From a checkpoint of a small mixture-of-experts model trained on Wikipedia.
Experts: 64 experts in each of 11 layers, 32 GeGLU neurons an expert, 8 picks a token, a softmax router.
Below are experts of layer 2 (counted from 0) of a mixture-of-experts language model. Rows are named router (the router's row for the expert), gate (a neuron's input weights, with its number), up (a neuron's input weights, with its number), down (a neuron's output weights, with its number) and show model dimensions 0-127. Each number is 200 + 30 x the weight over its row's rms, rounded and kept within 0 to 999.
After each expert's rows: "comes after" lists some tokens at least twice as common just before its tokens as in all text; "comes before" lists some tokens at least twice as common just after its tokens as in all text. This comes from a sample of Wikipedia text that the model never trained on. Tokens count by the router's weight.

# expert 6
router,206,250,243,246,250,197,173,228,197,145,217,175,173,222,200,221,175,186,163,187,195,159,147,194,162,183,194,199,200,208,235,271,192,184,211,247,163,182,220,210,199,180,172,197,209,247,239,200,247,180,189,239,226,184,213,215,225,197,179,196,191,160,163,170,160,244,146,202,186,239,155,159,178,204,196,232,181,265,165,237,215,188,172,155,138,156,171,213,199,243,253,143,253,229,231,197,222,232,186,164,169,198,162,174,230,184,226,221,192,238,219,170,193,196,184,217,173,153,224,184,205,197,207,192,192,169,170,233
gate0,259,237,177,189,182,251,224,228,165,230,174,223,223,187,215,187,268,241,171,193,197,210,177,190,238,202,158,237,199,192,215,211,171,210,164,237,217,205,137,205,166,176,234,214,186,212,177,183,232,244,239,186,150,232,207,209,229,124,179,199,182,185,226,245,223,222,191,228,268,135,186,264,155,211,241,214,159,191,192,195,224,198,173,197,203,213,194,237,174,186,175,216,168,262,205,230,227,144,162,212,246,249,195,258,188,204,168,205,269,182,138,194,147,194,218,184,222,151,158,216,191,211,194,218,211,173,188,126
up0,155,166,222,214,226,155,180,169,241,178,242,198,167,218,186,212,145,169,235,223,212,204,220,206,171,190,261,175,187,199,178,179,235,188,219,175,197,227,246,184,244,230,172,186,210,200,228,229,154,164,153,219,252,171,182,211,164,256,227,189,201,226,168,169,207,181,220,160,133,269,208,150,251,175,183,179,244,202,212,189,176,198,211,202,179,176,204,177,223,206,218,182,225,143,201,171,164,269,243,194,173,156,216,151,221,213,249,180,151,218,249,210,260,209,172,211,203,268,227,177,227,186,203,172,193,224,225,268
down0,237,209,207,235,247,142,204,213,213,187,231,158,184,198,198,223,215,153,216,235,180,239,171,211,216,173,210,187,180,222,210,197,260,174,222,222,264,197,205,176,193,187,194,232,149,196,213,199,190,216,176,235,197,179,170,181,218,215,164,156,168,220,232,217,201,259,176,259,245,222,212,139,183,138,205,173,191,200,204,173,202,199,258,192,169,174,212,214,215,227,191,159,131,207,233,191,175,157,229,187,188,215,169,163,227,212,234,183,239,219,191,202,218,179,198,215,154,208,257,238,222,227,253,139,236,185,169,164
comes after: " ", "9", "0", " (", "1", "|"
comes before: "1", "2", "0", "9", "8", "4"

# expert 51
router,164,177,189,233,179,148,151,192,232,237,185,205,187,213,202,192,196,188,216,156,208,160,210,157,201,141,175,258,154,221,203,159,217,255,200,145,235,196,228,237,220,183,220,188,223,185,178,251,223,240,198,217,236,155,193,204,260,173,209,192,214,186,188,284,238,241,202,174,211,205,227,264,170,177,212,206,205,259,188,223,188,257,155,152,159,169,190,212,169,203,200,265,196,275,177,251,214,176,250,221,159,159,209,236,191,206,196,193,182,183,221,197,224,239,181,251,186,239,137,190,189,183,203,189,165,210,196,195
gate0,224,201,203,254,221,248,239,218,199,204,226,195,203,210,191,196,175,194,260,202,190,191,188,260,236,247,149,178,213,213,231,233,209,184,158,132,204,199,200,215,211,220,202,223,189,160,203,201,282,186,196,157,205,180,205,265,184,204,251,172,195,195,163,202,227,225,203,219,226,191,190,185,176,234,154,187,215,224,186,235,168,208,226,190,160,163,236,229,145,231,193,139,240,243,185,198,243,151,199,176,156,176,196,247,227,171,153,193,192,205,222,213,180,222,222,262,178,234,191,122,157,229,217,153,223,208,143,237
up0,175,199,204,144,172,152,163,184,212,195,192,209,194,193,206,201,219,214,141,198,200,207,216,137,150,146,226,220,191,191,159,174,195,217,255,265,175,191,214,186,186,171,198,187,213,218,198,179,132,224,197,226,207,210,221,127,198,219,153,254,186,202,236,197,182,173,202,186,172,192,207,204,227,180,229,215,188,170,226,163,222,190,187,212,246,244,176,152,246,185,197,253,167,137,221,201,167,233,203,227,237,214,195,165,172,241,259,211,223,191,194,196,201,177,187,137,227,160,211,260,242,170,198,240,167,204,266,170
down0,202,218,125,235,219,194,146,181,225,222,180,197,194,192,242,201,202,245,171,178,193,235,232,157,206,189,232,200,216,217,219,130,170,181,205,186,210,285,185,240,167,247,212,220,233,169,209,234,222,196,233,187,211,168,218,151,197,234,297,248,182,241,214,223,240,238,171,211,245,176,186,242,241,248,162,192,246,206,158,156,236,213,172,251,195,200,174,193,163,226,204,224,214,185,244,209,217,173,199,203,226,159,225,187,216,173,235,182,271,184,220,155,156,228,191,229,236,181,216,168,201,219,149,178,215,228,215,223
comes after: " the", " The", " in", " a", " on", "The"
comes before: ",", "'s", " of", " and", " was", "\n"

# expert 43
router,214,175,208,184,201,184,158,184,173,153,181,162,235,213,216,187,198,242,188,218,220,178,218,200,185,157,183,183,238,269,207,215,213,192,252,148,229,192,160,234,200,207,158,222,179,215,239,166,202,201,193,202,205,243,183,204,188,222,206,233,237,250,175,202,244,244,181,191,204,238,211,182,225,215,196,248,186,238,171,229,252,188,241,219,244,223,143,203,188,183,212,224,213,187,211,201,183,204,225,204,232,236,209,209,158,226,144,190,191,177,194,181,161,209,148,183,141,205,170,203,202,152,250,236,261,235,182,231
gate0,221,191,161,132,193,199,225,228,192,230,193,245,204,238,204,202,157,200,225,178,134,211,215,205,235,276,214,175,214,204,246,196,199,193,139,244,200,197,178,219,162,204,188,162,238,163,167,186,175,178,206,166,171,203,200,172,216,132,238,160,208,187,196,230,196,212,187,197,277,182,196,200,200,223,221,190,164,174,232,169,216,206,184,170,133,217,158,206,192,185,222,174,218,193,211,227,218,180,167,185,188,197,132,185,96,209,170,171,244,163,213,167,169,208,222,180,202,201,193,271,152,255,203,230,196,183,196,243
up0,202,171,161,150,188,179,234,235,212,242,230,264,205,221,194,225,176,221,231,227,109,209,221,191,252,248,202,138,202,194,242,209,243,195,152,236,211,202,204,219,155,203,194,178,247,162,151,212,151,198,216,175,182,217,217,148,209,164,224,166,210,191,215,212,188,212,227,208,279,178,195,191,187,253,215,199,164,180,235,168,214,221,189,175,131,225,185,193,216,195,183,176,238,173,253,185,197,181,153,231,174,213,135,183,72,217,201,160,247,178,187,160,163,205,234,206,200,212,195,267,192,252,210,220,197,172,212,246
down0,267,188,198,178,230,226,224,206,227,221,232,176,246,236,180,207,232,223,212,138,189,151,139,249,196,245,236,181,186,232,172,196,188,227,182,231,222,236,158,177,215,187,171,221,164,188,187,228,205,185,188,186,190,190,149,157,215,188,239,194,202,201,196,225,230,198,207,185,207,162,230,170,196,79,247,226,256,176,198,161,162,217,222,219,163,233,223,230,232,161,253,194,206,163,189,231,219,219,242,195,158,234,232,196,181,223,219,129,189,181,160,187,177,270,264,252,177,184,219,200,180,244,208,217,214,228,146,205
comes after: "2", "1", "|", " is", " part", "ation"
comes before: "1", "0", "2", " the", "9", "8"

# expert 59
router,252,218,211,231,145,145,191,153,181,237,212,218,216,220,257,188,186,226,206,151,229,211,195,163,232,166,185,243,156,229,212,210,238,182,220,159,225,244,181,264,185,201,198,223,249,203,195,255,173,209,215,219,195,239,200,183,206,131,133,169,235,216,199,248,225,248,218,175,197,230,208,234,206,172,225,218,170,220,164,201,193,202,248,180,198,152,167,234,186,173,216,160,186,209,238,234,182,236,217,201,228,196,214,184,246,186,234,192,193,175,161,194,215,218,212,227,164,220,225,219,229,219,144,225,186,242,215,180
gate0,242,203,170,213,186,179,201,234,188,152,166,250,181,209,169,173,248,193,210,255,194,198,246,175,205,232,197,206,146,184,199,227,162,199,214,170,194,218,176,230,227,202,216,209,243,211,225,195,276,173,166,195,189,163,213,210,228,202,218,233,153,158,206,156,164,222,202,172,243,152,241,219,177,205,219,226,221,174,203,211,208,174,216,220,204,241,200,215,205,260,194,152,265,220,268,206,215,175,168,235,145,217,197,243,191,206,182,192,194,240,211,133,211,241,210,191,192,218,261,201,114,242,220,151,218,188,209,208
up0,236,206,188,204,177,172,191,240,178,166,159,261,195,215,186,184,238,210,208,251,203,186,236,173,219,237,193,196,148,181,203,229,173,209,219,155,191,203,183,239,232,193,201,210,260,230,227,215,261,190,183,224,182,174,219,208,228,199,214,223,147,147,216,168,162,222,218,167,241,152,235,221,167,207,227,217,202,181,217,201,212,195,228,218,220,226,194,212,221,258,179,161,278,228,271,215,211,162,176,242,164,206,218,226,187,200,200,207,187,230,208,141,188,257,215,202,186,198,252,194,118,244,222,156,217,209,215,200
down0,237,203,201,230,182,158,201,274,216,186,182,233,176,166,180,185,250,153,240,227,214,132,166,206,209,168,238,191,255,169,182,195,220,175,175,173,161,204,175,181,207,216,201,199,237,206,222,204,187,176,169,186,183,153,190,172,231,216,147,207,190,175,211,208,149,209,188,183,168,210,255,188,197,238,212,236,205,202,200,207,231,169,197,228,185,189,189,197,209,171,218,237,278,234,185,169,209,207,168,201,213,172,200,237,194,201,170,216,206,159,193,186,179,170,250,215,228,237,259,243,197,194,211,159,259,195,187,191
comes after: " |", " the", "-", " (", " a", "|"
comes before: " ", ":", " of", " JPL", "–", ")"

# expert 33
router,183,217,190,158,226,199,156,207,242,206,240,165,218,196,216,211,183,123,232,229,240,191,225,178,175,194,213,173,237,210,205,195,224,156,219,203,206,228,158,148,159,233,166,145,187,204,192,220,171,185,180,163,171,220,163,172,196,166,136,206,257,253,202,179,226,184,194,172,198,209,175,218,255,188,237,181,223,243,207,159,153,214,189,242,211,193,177,194,177,219,223,169,165,220,194,176,177,161,190,218,190,256,196,163,167,184,165,192,240,237,260,181,218,270,165,191,172,212,255,146,253,218,163,200,191,142,173,235
gate0,242,243,153,207,157,215,209,157,174,214,190,243,219,237,242,219,212,238,158,205,206,257,181,168,219,204,147,243,194,184,195,212,243,177,161,232,206,225,180,173,217,177,204,215,264,187,211,205,180,168,194,238,161,159,213,194,190,182,222,151,181,228,227,221,242,186,209,193,229,181,175,198,158,147,167,191,197,251,192,219,211,160,217,194,204,164,236,195,192,166,206,143,178,213,229,232,225,150,172,217,155,242,175,258,192,182,216,168,225,161,170,182,237,208,198,217,209,155,184,197,210,209,256,217,192,201,132,190
up0,259,215,183,198,186,203,197,191,157,230,204,220,235,237,189,229,177,191,152,165,197,205,149,177,188,221,182,248,227,194,238,198,268,187,212,229,184,208,207,141,283,190,169,254,261,178,233,176,208,135,218,237,168,215,226,162,166,173,209,163,198,210,217,205,178,145,249,188,214,199,180,222,179,212,222,200,193,230,264,180,185,215,203,177,255,200,226,170,184,189,199,181,193,198,212,249,207,155,200,227,136,229,206,179,202,175,192,159,246,202,225,181,243,256,227,212,179,134,192,206,184,221,226,216,186,201,159,187
down0,238,225,156,207,223,227,161,199,177,173,193,210,208,171,174,201,203,202,203,192,176,186,202,138,204,199,165,195,195,217,247,203,207,217,192,210,178,185,242,240,218,199,181,171,186,199,200,184,228,174,241,157,227,206,143,187,196,200,163,232,235,157,213,220,223,290,220,171,164,147,255,194,127,137,241,193,187,184,211,177,201,232,211,242,168,252,171,244,229,198,236,216,187,224,236,264,165,229,191,160,154,212,174,256,241,190,186,210,224,230,197,228,219,195,211,206,171,159,192,218,217,223,232,226,175,247,237,212
comes after: "0", "8", "6", "5", "7", "3"
comes before: " |", "\n", ",", " (", "–", ")"

# expert 40
router,245,193,204,244,213,248,186,207,122,232,187,206,221,226,154,227,166,170,200,180,185,239,143,205,194,233,231,186,140,250,224,208,178,225,193,237,157,229,205,242,258,156,151,194,223,187,158,219,189,185,206,167,151,243,205,216,220,198,194,246,152,211,206,221,200,197,191,164,209,228,176,244,175,227,169,180,218,227,163,185,211,235,191,140,226,195,208,168,243,203,193,156,222,162,179,245,154,191,204,222,221,170,178,213,197,201,200,213,203,222,219,222,130,178,182,204,207,156,202,258,142,177,174,173,243,230,201,218
gate0,190,206,193,258,178,188,188,190,188,247,172,204,182,165,254,242,168,165,191,180,220,194,211,207,223,191,251,153,194,190,193,192,199,177,183,242,183,229,259,169,223,232,181,252,232,196,191,193,261,202,187,206,213,170,215,180,234,211,162,200,201,249,239,148,158,168,219,240,165,198,230,237,202,211,112,199,212,219,218,183,210,124,207,217,216,198,193,237,191,224,195,199,187,198,220,181,200,187,151,212,196,219,166,192,205,192,232,167,245,250,166,134,209,153,219,173,155,176,185,173,177,226,233,141,180,213,150,159
up0,198,190,215,267,191,196,176,191,167,250,175,215,194,172,231,248,168,155,195,186,226,182,195,206,228,193,255,157,206,189,199,188,220,195,175,261,167,208,260,177,248,228,168,263,233,177,202,175,247,201,183,211,200,192,220,157,226,222,176,188,198,243,236,150,154,142,223,220,180,204,238,238,189,225,115,194,222,220,229,175,197,153,207,200,236,197,185,234,192,219,197,205,208,209,213,203,189,185,163,227,195,189,179,173,204,172,232,165,259,255,184,156,202,147,249,178,135,159,173,208,170,232,253,142,193,207,180,161
down0,165,197,236,224,184,204,192,185,230,243,252,159,201,170,215,180,161,193,207,184,247,151,187,201,163,161,198,124,145,142,218,194,218,197,220,161,137,181,258,202,211,204,167,238,195,207,245,177,219,231,202,149,187,184,182,185,197,214,181,244,204,216,202,172,187,168,232,178,228,199,209,252,198,186,139,187,209,206,190,157,170,199,163,159,239,184,190,229,230,205,248,227,211,213,217,178,143,225,173,221,198,191,249,219,225,198,200,184,186,212,186,173,179,188,217,169,184,237,194,216,148,184,234,189,198,244,204,211
comes after: " ", "1", "2", "3", " (", "4"
comes before: "0", " |", "9", ".", "8", "–"

# expert 23
router,199,144,175,191,213,216,172,188,217,190,197,200,184,154,153,151,230,183,186,166,201,181,194,204,190,221,160,209,259,208,186,174,243,209,234,170,185,176,166,224,157,202,193,217,247,153,198,230,219,198,216,197,196,218,211,162,175,224,168,242,239,208,246,210,203,166,235,148,198,184,225,179,185,216,153,158,179,213,208,215,223,233,224,209,248,204,223,221,141,175,243,229,263,220,125,218,181,178,211,204,201,128,206,198,243,227,151,173,167,155,227,173,163,157,164,222,184,172,199,229,168,139,153,221,144,228,161,204
gate0,191,140,158,149,222,165,231,193,193,233,225,219,214,158,179,196,183,180,199,131,185,233,172,222,216,263,185,238,215,198,193,196,153,206,205,202,206,206,150,206,238,221,221,212,241,158,226,234,226,259,193,218,235,258,225,197,317,175,182,214,228,117,240,187,180,190,211,200,197,194,244,197,239,209,161,187,155,194,237,171,180,147,188,209,214,239,184,196,212,205,198,240,157,225,211,238,193,240,197,211,270,164,210,218,178,193,187,186,236,228,231,150,245,211,207,183,174,141,211,236,174,184,168,180,202,183,146,168
up0,212,268,247,240,168,233,178,217,219,162,170,177,162,242,239,188,227,225,202,259,220,179,222,167,173,146,214,150,189,211,228,199,248,198,176,186,180,198,247,198,130,178,177,191,156,244,157,174,169,150,210,180,151,142,179,213,96,224,207,193,170,285,201,201,241,215,171,202,211,218,155,201,166,185,231,221,239,191,160,254,223,240,222,197,188,155,222,213,183,192,179,156,238,194,189,170,224,159,199,169,144,246,173,186,206,208,211,208,151,172,168,231,147,202,180,198,232,256,203,166,210,193,238,220,195,212,259,221
down0,241,176,156,214,232,226,208,259,234,228,183,204,195,152,159,203,212,175,166,211,163,225,141,159,224,202,112,215,183,206,208,207,226,183,186,195,184,223,227,170,206,231,154,156,166,211,193,234,189,247,196,216,188,207,174,172,217,211,182,166,208,204,216,223,250,178,272,191,185,169,224,200,200,176,210,208,230,266,193,158,205,206,187,156,215,201,225,208,192,185,204,176,180,239,199,190,197,228,212,231,242,194,174,200,224,229,121,217,180,242,174,219,198,244,203,201,207,223,218,197,217,238,174,166,148,167,179,195
comes after: "0", "4", "5", "3", "9", "8"
comes before: "0", "%", "5", "3", "4", "6"

# expert 8
router,175,188,209,199,202,187,181,234,197,228,199,168,221,138,171,192,181,193,209,240,174,221,209,193,217,205,226,135,244,190,165,192,245,226,270,220,184,170,163,249,166,156,170,227,185,175,200,141,195,208,196,176,208,175,175,210,242,253,225,236,200,176,229,205,180,151,194,202,233,258,157,133,246,193,162,201,175,168,156,215,214,212,169,183,179,219,191,191,177,205,171,232,176,200,215,238,169,183,233,181,180,191,176,218,142,164,218,190,235,193,211,204,207,192,166,208,164,172,185,174,173,146,169,232,208,234,239,270
gate0,203,182,226,178,231,220,179,181,203,213,163,234,158,188,205,182,198,164,221,168,194,202,276,175,140,182,222,195,237,210,193,226,184,206,250,227,198,219,211,227,145,191,181,241,162,222,220,192,226,207,169,208,210,200,222,198,182,233,247,230,222,199,238,218,183,137,180,198,195,215,129,165,171,176,164,231,213,186,214,224,218,185,196,168,222,187,169,268,201,251,182,195,194,180,192,222,209,196,185,210,214,208,160,178,129,181,173,220,200,143,251,219,150,221,256,202,184,177,241,170,123,179,172,224,163,210,241,171
up0,165,147,232,239,208,185,199,179,186,241,230,185,177,163,181,249,236,221,249,181,148,179,236,165,223,203,162,170,234,156,147,238,245,225,237,210,265,217,212,200,215,207,169,190,181,193,189,218,165,177,153,222,219,231,211,148,174,229,286,204,222,232,213,212,186,177,193,189,201,253,184,165,179,206,185,225,216,170,204,214,258,240,222,153,204,215,192,242,202,216,148,261,263,191,243,180,231,203,172,225,214,189,180,164,190,165,200,219,187,263,241,205,223,185,250,194,235,173,166,132,240,227,153,215,148,181,233,227
down0,167,221,235,205,118,171,229,210,186,144,208,186,177,217,207,228,142,199,179,158,175,191,229,247,171,204,145,243,198,181,254,169,181,200,200,196,223,149,212,201,231,228,184,278,178,202,148,187,202,199,179,250,196,192,220,239,131,242,199,184,200,241,210,231,175,180,242,223,234,215,210,205,226,140,151,217,238,180,222,235,192,192,175,203,203,270,243,280,177,183,193,221,231,195,247,241,233,212,193,154,171,196,208,216,202,190,186,279,231,220,208,161,203,205,191,168,177,175,152,207,179,215,208,194,170,233,168,212
comes after: "0", "9", "1", "′", ".", "–"
comes before: "0", "1", "5", "7", "6", "3"

# expert 3
router,181,254,208,239,150,159,235,196,216,164,169,207,208,240,218,207,211,215,208,190,187,186,173,173,215,193,136,150,226,267,223,212,228,202,214,254,138,164,162,229,233,191,211,215,172,233,223,244,166,191,239,208,228,223,183,211,180,192,202,202,257,196,214,229,174,168,214,200,163,212,258,147,248,263,176,194,186,183,172,253,173,196,176,162,199,211,189,219,195,194,227,147,234,175,187,157,149,229,203,250,191,180,203,212,226,223,203,216,175,181,159,174,188,204,207,217,206,194,259,245,180,196,199,191,228,225,267,188
gate0,179,212,208,221,230,214,126,257,197,197,219,240,166,177,172,144,192,192,215,242,222,220,244,150,179,225,183,164,203,234,147,182,173,255,146,211,143,186,178,214,234,175,171,205,219,178,246,199,184,201,180,193,191,218,186,167,229,231,189,210,254,169,198,192,216,209,221,162,185,243,198,186,156,242,199,199,195,238,193,196,190,229,201,253,250,216,131,157,229,205,218,167,151,181,218,175,144,190,223,194,188,172,194,191,223,169,154,165,200,214,187,207,186,247,182,216,226,206,210,216,132,207,216,177,244,237,260,193
up0,191,196,242,205,180,203,170,230,190,224,194,201,212,172,181,172,166,177,182,192,163,205,112,231,249,214,217,179,211,220,174,218,201,201,186,172,222,201,210,208,206,230,163,184,207,215,218,142,194,177,231,244,152,193,255,165,167,226,187,186,187,248,261,159,161,118,222,246,230,244,216,183,240,186,263,225,198,157,168,201,186,293,254,164,229,196,260,176,204,196,123,220,197,240,132,224,218,193,211,199,176,202,180,240,212,179,180,271,124,247,189,161,214,179,180,191,156,222,165,199,227,205,200,259,218,168,201,226
down0,188,171,217,191,263,197,208,152,190,199,164,208,143,168,168,197,177,183,212,171,203,238,241,251,170,188,216,211,189,205,188,180,188,198,196,139,227,180,233,195,206,190,178,202,157,226,224,214,199,229,224,181,229,194,164,183,199,267,202,210,213,203,197,207,233,272,193,211,149,177,202,202,218,193,201,206,203,214,228,164,191,186,199,246,150,152,268,238,225,233,206,230,209,245,247,201,166,204,246,175,268,183,191,194,165,158,161,184,225,194,249,266,191,178,171,184,210,179,200,190,158,164,140,189,207,210,235,205
comes after: "9", "0", " However", "|", " According", " announced"
comes before: " he", " the", " it", "2", "7", "6"

# expert 18
router,251,183,196,223,251,203,164,199,221,218,214,184,190,233,213,253,247,154,212,174,167,201,144,165,153,250,228,211,209,182,198,156,234,204,255,251,181,211,183,136,215,238,176,215,220,199,133,222,204,206,227,243,174,174,198,204,193,161,216,192,237,173,162,195,201,200,228,196,249,236,203,248,228,183,186,179,203,164,162,215,143,192,250,211,201,183,204,142,165,219,204,185,175,203,259,222,201,230,187,251,158,195,179,147,185,159,120,191,237,252,197,232,236,203,189,194,168,151,175,220,189,190,182,231,177,210,239,225
gate0,216,196,183,218,162,216,188,244,195,205,176,207,245,135,238,167,201,196,194,152,231,171,195,198,190,212,163,138,208,153,208,210,189,202,252,257,182,191,226,209,246,188,201,217,161,236,161,187,132,183,201,240,230,156,157,180,160,249,175,144,209,243,239,235,172,215,217,193,223,204,196,168,267,227,170,183,186,225,175,199,199,155,212,158,219,196,186,219,188,198,247,220,226,169,219,205,245,192,203,221,236,177,229,168,206,187,194,226,224,174,215,179,198,195,224,208,224,269,211,172,150,168,228,214,203,211,174,222
up0,221,190,158,201,174,225,189,234,205,198,172,220,222,140,230,150,196,194,189,132,237,189,176,207,198,215,164,156,201,151,212,207,167,197,256,235,166,192,235,209,232,195,219,213,200,243,152,201,133,201,186,244,225,159,172,177,137,220,158,165,207,250,234,237,180,225,223,196,221,182,185,182,262,225,173,178,179,208,185,184,195,144,211,171,212,197,183,221,195,210,243,193,215,178,234,230,244,197,200,229,227,172,221,196,185,195,188,219,227,156,212,174,190,196,232,195,196,255,228,170,156,173,237,233,203,219,184,233
down0,219,188,233,234,153,215,193,176,213,231,170,200,188,218,146,196,156,183,183,196,202,140,216,187,182,184,225,184,199,184,182,195,195,181,252,226,200,160,209,181,205,222,177,233,205,155,153,211,172,179,167,150,211,154,165,191,209,215,200,157,233,234,152,192,151,228,209,186,223,225,160,189,206,192,184,165,220,261,214,210,211,178,183,159,216,164,206,255,176,175,251,211,166,233,198,214,159,174,195,235,220,106,207,176,246,187,166,206,279,189,179,190,179,203,169,207,192,232,191,180,233,192,242,290,181,208,250,288
comes after: "0", "9", "8", "6", "5", "3"
comes before: ",", " |", "\n", ".", " (", " of"

# expert 21
router,138,192,206,169,164,233,175,181,194,193,205,147,216,183,242,238,168,234,147,235,181,150,187,222,212,178,161,218,151,280,223,209,157,196,222,219,193,204,139,224,157,212,232,227,147,193,166,191,175,243,193,172,208,171,218,204,201,187,251,192,171,235,177,248,233,208,193,243,140,246,238,119,151,204,166,193,250,242,172,155,217,173,199,151,223,167,167,199,227,209,183,157,259,242,203,214,196,154,233,138,202,164,241,174,190,177,170,177,198,205,238,196,178,186,193,169,164,156,203,195,156,165,189,199,207,206,186,212
gate0,189,186,150,177,172,186,214,147,207,205,189,225,244,225,218,213,185,202,204,168,212,217,252,160,233,219,173,231,227,193,205,206,279,200,210,180,221,196,189,217,189,193,206,198,273,191,251,260,184,222,221,132,184,232,216,177,238,208,207,170,236,189,213,199,225,182,164,204,212,241,195,184,201,247,170,222,107,218,249,213,255,174,191,205,192,170,173,211,191,204,260,240,195,170,169,205,153,238,199,185,265,191,212,255,182,182,209,143,182,202,119,139,265,207,170,239,216,172,180,221,177,222,187,190,155,227,237,239
up0,224,231,213,230,236,204,210,259,202,216,209,181,153,181,187,196,224,199,189,225,184,200,140,243,193,195,212,166,174,212,180,186,135,181,189,200,193,220,225,194,211,194,218,180,130,217,164,156,224,181,197,271,237,187,172,226,176,172,170,228,180,199,195,200,184,221,240,198,174,146,194,227,221,150,233,169,282,164,138,181,159,228,210,187,186,224,226,174,203,192,136,146,190,217,242,186,250,159,178,227,143,227,172,164,213,236,208,241,197,224,270,258,143,190,220,147,205,232,209,170,228,172,209,208,244,166,146,159
down0,182,247,178,151,226,260,190,226,173,214,258,229,139,233,208,220,170,194,180,208,226,213,226,171,181,211,223,195,217,228,228,200,138,162,193,194,169,275,233,199,205,174,205,173,188,242,156,167,222,201,148,226,195,219,242,225,200,201,187,209,204,205,161,217,174,181,161,179,126,166,203,218,244,189,246,203,176,125,223,128,168,261,265,174,204,230,177,126,219,217,184,173,141,187,199,173,206,250,149,189,195,215,185,163,223,222,217,147,189,255,210,253,230,149,180,194,187,226,205,168,248,221,162,222,216,173,263,215
comes after: "|", " ", "1", "-", "ing", "In"
comes before: "1", "2", "0", "3", "5", "4"

# expert 39
router,221,214,161,194,174,179,160,196,217,225,174,202,235,186,191,158,199,197,194,194,150,148,201,171,161,165,147,225,178,178,203,163,204,207,213,207,210,183,173,191,233,189,185,212,189,178,205,250,171,162,175,232,206,218,174,212,145,125,218,173,202,192,222,204,245,210,147,199,175,260,164,166,162,171,196,198,165,157,212,210,237,175,138,200,195,182,154,241,119,236,234,172,186,235,182,237,215,265,140,223,191,150,172,173,207,201,188,196,229,236,215,178,199,205,185,232,220,165,157,185,211,239,198,160,192,250,204,202
gate0,228,195,235,225,219,259,191,295,178,206,175,173,190,211,185,169,157,211,151,217,258,193,227,202,164,182,200,225,258,202,231,244,203,189,213,156,181,213,171,205,201,226,174,218,185,133,200,218,203,168,212,212,178,164,163,203,152,212,223,256,120,199,150,199,198,191,166,195,219,245,161,184,229,174,198,163,184,230,222,160,196,161,165,183,193,218,210,179,127,197,276,210,196,211,250,244,222,161,193,200,192,130,176,229,164,173,209,257,268,174,204,211,178,241,221,220,227,170,200,153,185,197,229,213,139,262,196,226
up0,178,201,175,190,193,147,209,108,226,188,243,223,199,181,208,234,243,181,260,162,140,205,193,183,245,215,203,184,141,221,171,171,209,208,194,261,196,187,230,192,195,154,223,185,195,245,191,141,203,228,185,178,229,241,239,202,235,194,172,149,265,211,231,201,200,208,245,190,189,158,236,196,183,219,189,227,236,174,184,254,200,229,245,197,203,158,209,225,256,212,116,212,212,195,140,157,206,240,203,208,212,256,218,173,243,222,175,127,133,204,219,200,214,167,195,170,165,230,195,233,209,200,165,186,247,145,210,179
down0,186,225,176,220,161,200,178,209,159,160,193,214,220,198,257,204,175,197,209,172,219,194,192,166,219,209,195,230,171,227,255,215,245,227,208,213,232,229,165,250,207,196,203,185,168,168,185,226,186,196,207,167,251,185,230,211,182,226,212,218,196,212,235,191,129,161,227,218,201,213,189,203,218,166,196,204,196,204,172,203,258,198,199,251,208,195,218,270,165,187,139,128,188,155,178,195,238,207,194,158,182,212,154,187,179,209,266,214,215,181,259,242,212,175,127,198,231,217,251,128,204,202,165,181,222,218,191,175
comes after: " the", " of", " and", " a", "==", " United"
comes before: ",", " of", " and", ".\n\n", " in", "\n"